Below are experts of layer 5 (counted from 0) of a mixture-of-experts language model. Rows are named router (the router's row for the expert) and show model dimensions 0-159. Each number is 500 + 50 x the weight over its row's rms, rounded and kept within 0 to 999. Numbers have three digits each.
After each expert's rows: "comes after" lists some tokens at least twice as common just before its tokens as in all text. This comes from a sample of Wikipedia text that the model never trained on. Tokens count by the router's weight.

# expert 64
router:477572571499471482573494479461594465542566487542499482544515508522429570485479510520506473510458510557507442520441509530554579541489447555572557550464452512508554523469547466576471614512670420532442386546517556505478596471575359442534456501474505524500572498538457538493469515431442532441568521534475540501514431426485433518525524483390522515461509506495473499559423521419523452559514443506445535553577491472495538501457508585445495529390444417499460484455476541427440622498541515
comes after: " the", " a", " and", " of", " ca", " The"

# expert 61
router:500489421532553566553507522432514443498449476492499436498437517495536445418409530528426546597530452470401552458518512455491471463466534532505418449454509355550529492494442552479443513540431546476531572455507425525480494524490416474432436416484458404501489511527477527559463551520448537458532511549438487446522520594575443625500484520568531545403485408515589499405594529478433481508529522444446405548574538529580557542582468424452516503405571483537518482526498491543522498495510495
comes after: " C", " B", " V", " F", " G", " T"

# expert 69
router:509475452497464519504509518500494507446504543557556551433415569507575493509518568561464522568583509528518431440520404466501607374582502465471566452446384419477441524379527557495464522595481515512487434479551444472454477478466567484462501472529517469471479471432466462601505570563520477500541492499456485450523433529481468469502478538526500505531569530520561546508464479507452459439552511434307521506485413543534485502539520524502480386525479464497545429535459468559453444423408383
comes after: " E", " O", " M", " Ma", " K", " S"

# expert 87
router:524536618514398424517554432560508490513472576471476476462548438522504405487499543462433525470551537469499542488496461440430508473470582452606619542424507511550514415446458584451538545478454557483531499462414560466470552435415494415456580553447501517497476507482475515486390544536523492510611466528533434535501524476554534488412522523441500452559518536435526394462461496474423519543522667499471413571492523466475560429512483435532516540516487466472505512509411551453497519428470468
comes after: " |", " /", " of", "00", " a", " ·"

# expert 0
router:497490436435501475464383623569541509477446566461446469501512456499549437433542509480454453493438552591491549513472552425447511477448474535546403537482524559519506362551386506445510461447498499430572489465449612601533509450504526454449458430446525555609477473528574500575501453502498473426537482474521492535492463497445512460536539486436434427500418501555571527486478560471473393505423487536506529551550497456576501488487539479517505525469471549523550465419407438404487499421502414
comes after: " |", ",", ":", " of", " /", "|"

# expert 43
router:480466438394483548506495488508472492529514514437471474456478484477442476466530527421495448539532509469494579455485434548477419468497485407451489570531474515510467532508589493514483528533470610413527478555432540436480517545532533521556653533568484424479570509405541470528540515518575539515486548472476543537559627403574510480450461499582426383535502498509545510443524572529561506487451533484477547539597480512601510519507430531518455390566443383456545529572453428480496559422540544
comes after: " ", "ro", " c", " C", "-", " Po"

# expert 77
router:457414442438565527507447548576477514447537383509466457446564424531485342544536510544512489490480423476513570493507534417523476469465534540536425535515514493566537476413524510439582542466411550534593510528483522532491502487465472476517544431508493555586473464500584446495422483514430566472552465506421450457474529494554548479490440546401488578474433496484525542471511540563556472421525459476447462556448419420534438477501562469454449486424488591509549604511661517458511467491523506
comes after: " f", " F", " T", "f", " W", " K"

# expert 72
router:427482535555390471451495442543527503472425472390568581501480448531525512474495525446431565449483558462611512551509490412485429566429504518483505420424474456495498465452455491521543500496468532438398586544416534514467574488467464434544492389443587510519521477535490440540472482553509468557521525481429543482461482485560456587583557460480457543468593523502519527435401440549469443493549471413496522431531603518447454528454579463445474360532507577500521521493526444459435486549484479
comes after: " in", " In", " de", ",", " a", "In"

# expert 16
router:501549505477494560465511510479538517501493490492470472397522405480374463553497452581491520508519437453539542462489591522534412550534561404558512446495444516464457542501473457507503493439468618547545492603584459461534480498450493507447578501532488505501485434546494498596480535467470602576522554592533420527589523556454559476463478473484458440542434414556443527521539619499471515515495462452364496539489469383473507479489463477526456587517522450496444534389538470471545520489584390
comes after: " New", " the", ",", " of", "-", ":"

# expert 95
router:441526493554496459500486567624492611439446510538517539419525467588378438421481479460459499415444482461570516504420529449560567417508584493523467481532487410498524508473524487461414496493438583499515621536584608469557510446487504560585524522497474566510459449539516483451497410435421525464503454562452467420431457556436507552449534497471434555499520452479435565505484542530481563614508426481539531575540522475456558515470483545567507506433533458474506465418474455445457475532537479
comes after: ",", " the", " of", ":", "-", " in"

# expert 53
router:424560531502527446611530478555542461492526470558450527469445570575433542505473415490469504508578413516551455496532489440458546529522472595493525461491503475452439465564482559441555460397516477483550622511548592488507471466546609462595538535444550478458549512535553497403488463507495428527446599570560463525437452562549572509415413441544534524486520492505478542493474567589596493607487621527479486521536463524603507473472554471515492424515515498499433450487529532450464455429517474
comes after: "==", " re", " ex", "\n", " a", "ra"

# expert 5
router:500441460474542473499514570377547550667482442542454421450488493467455545414473491588411507444409539510488491443555509537424552545574504504493606565608527553454510519491505488494489524480481539443558531543508547583525523476518561431581580516580462516412499491545420546507568416493547588516452495448479549485493517540448444576475539515496475427460537475447554446506505550485509550514500469500396405532498631526537492532493409445559528551584526496524512519493516449461567466529502475
comes after: " ", ",", "-", " (", ":", " and"

# expert 36
router:643421478463494506511562462487593540472497531431516567492450549554524520459530502459470452504508483485487335475472446513429452440437478412513506532498482495538522601435488483525549542517505526575552528500590452472466518445433556439480520486409482428519537534400509539510567512448410540556486460421482535615528463418553485486492516450480503437429507499434521441477523633450442506499530454492521512601534491471471463572504480561615401590460442525521597491529505533524544501557507467
comes after: " ", " b", "c", " d", "'", " st"

# expert 21
router:444542508524494583472437480451561516472542508392442568500441576510518481587470565601567532432458481551553531498440441363535498498450536466481488451550560586462472498530496425526521563508448489394521436526491473510475427540456508479552559517504488549567517465604452524591476517393550494360514502420506445478520488488459641546518549445479490460547470526413427470485502545489428463520460548562512504445521603567440464473462479461509521533446453444556519522482418461485518565564540468
comes after: ",", "-", ":", " United", " the", " Republic"

# expert 49
router:523482442454479533496422419442483483583450495562462527462440564521421468567517485459556515480457545478459513481493463406503602450484413447496576502491473545415515389459442457431404574564448480430445521472479458459488513532459486594431552489497482542362425540607444527449582496507494504464516434532424541432562448512512491505524516471448490433585557469550458521460436460525449443444510494424508504523556477509449479537471580550435435561444447527447554442472433429550489465580537448
comes after: "-", "un", "en", " un", "/", "ig"

# expert 47
router:460489506544474486525447423597504507520564423441507500517515571479430482534492521449503418506402524474476439581486558504456502446527524491583421509458477569566526461546492495574553574429581521519515557556544488473455562448471506422578494555549403449447527606462451502467505558505433446515556490461549419456541613544437432417411494467495445489486491521420459489524351463593494405545562481490573456532485520503428446472509469544546439537512543436510542478476443510557443473540585529
comes after: " cl", " the", " of", ":", "-", " \""

# expert 15
router:442406533499522524453455492554487474525504479455460580536417516450521570577490494499596528468465572474532463515463505594512526433479519481474595434559516489520509458567451502472477484510519564573517507518435498439483431506483487426368427553530527546505558467433493569418451448460443522479525610534491515438474421526497573354511524479489524607531524496564415521506470563507441558535571427488481542544460498453610482445502493515520444442445414601360533436473461456508496544543469483
comes after: "\n", " \"", " (", " Mc", "-", "."

# expert 45
router:473509478429435509519559430379489601575538590572609535554431491471516516534516562496538572538544471441549524553482554427398493523503451540445498492528455485442572492476602425550478518521519514552477523530495568470531568493575585511451514554506557508550569444506477498533470460516477522515488491538394593486416447454515560444494474478512485483510523532407514484578565438598405471447462524452507533500373503388539481519542478406410506403516457530500524492471497557444440489470439472
comes after: " La", "la", " Ma", " Ro", " Ba", "ra"

# expert 12
router:523536448495535508448592547531477534501464544542524481520434490605455496482550570540582456546516511446453474490490508448446457458513462567535401573496499411473452446515505596511498490521415570541507546464481449502522507455469459631488414544517456489408440454430437511570453448445499567375577440499513427389458507441500448525461514503488537385565385538516459462470458540540408419519488484540472517492504430575537509517551479499506594502570558530555479558521406449522455447533483443
comes after: " |", ",", ":", " G", "o", ";"

# expert 66
router:530460540551503492532539509453521454428491490546432436496364515484493493436437586429541561544572418461469484465486495458512476527499633518472506479432537473510541510519480529441480474500493435572452406485576506442516411573498459568561503462460501494569547498454438507537477530456491490394505400565512483430520456544476488489514500514464423548589412470534579486403565486544490463519392558509500432481397411451549461389439524586490465498547464486507547470444590578567429461490527519
comes after: " E", " F", "e", " f", " We", "E"

# expert 59
router:560497586506498556459472528512470529515520547553452596512483468549540514472607474579480555542527569480498558496448498513466456518353584566470521475498530433471514527502453396507449461519498491419497534439474502506432461507555616401409548453455499494605553487548458519517520472505523529469550540553509455478530505484466482492459477591566461475596491507564460548507514435557542575465486546590513561417460493503504498467561575502456514612477627531561615530503427543545557541402428532
comes after: ",", "n", "an", "al", "ut", "on"

# expert 40
router:433537475491492505475511450469517548500411538478497494479512421513470455437489456468570522378466536515455531535458490488547446494594462472493514529482551514473379432424515588465499514504472550629569457560455474587520439549545583511523523585504488452523475508540425532537505504486490527490541516455658604505435518428548462478531530595515442542546419462490443563486496592497438433615457417365527512516449496593511518549437495461491453591509451485512510445488443443472531565528528508
comes after: " the", "-", " ", " of", " and", " a"

# expert 6
router:554510540440517504521492528459433490499480535530534478509506435480459514453501551515484494559440550577484569447548539488479491537439480539418602397518448482591484433440496579454513470524515555519578488508550516394493469518543509581448552543438477563535465527578634494524394477541480524571455497445550517463433500500509410579503596418511493659476426400481505446571498484466500538481469475458423444563462476494545528554493434574549460465493491483600454509598536547517496486390448536
comes after: " B", "B", " C", " H", " Ch", " P"

# expert 17
router:506467480529585455516535451452548472532536528521459459554442465433588602459543487478517380500481557502462501516492489582457567472476469573468574570579581484512522467500499483490506534419468592471502491432501471520601510508621515612591427506538473522467537531467589522492494480522539570459518460521467488502489513599444461487555441545493497420494492473471423495537436472449487589580515469421502483467462554345511491519533513516436418503500603473564553466526653445482442526432519506
comes after: "\n", "-", "==", " (", ":", "==="

# expert 86
router:609508453520547465497443554560477453505521519491439537595505430443471514594447552626496490575547476508462476518509492540560484524539559505458433416553472471469431549587553544481525514493512581493556445465486525540517512497545463506590553576521423447542494540456379611594466433442495418382511500514563485578489526525526502480472422531509492475436460520550530446466422413453467517440433514425520546531406464540508534514494506555532519551516525533497468536555604568556552502626487459
comes after: "ar", "s", "r", "el", "er", "c"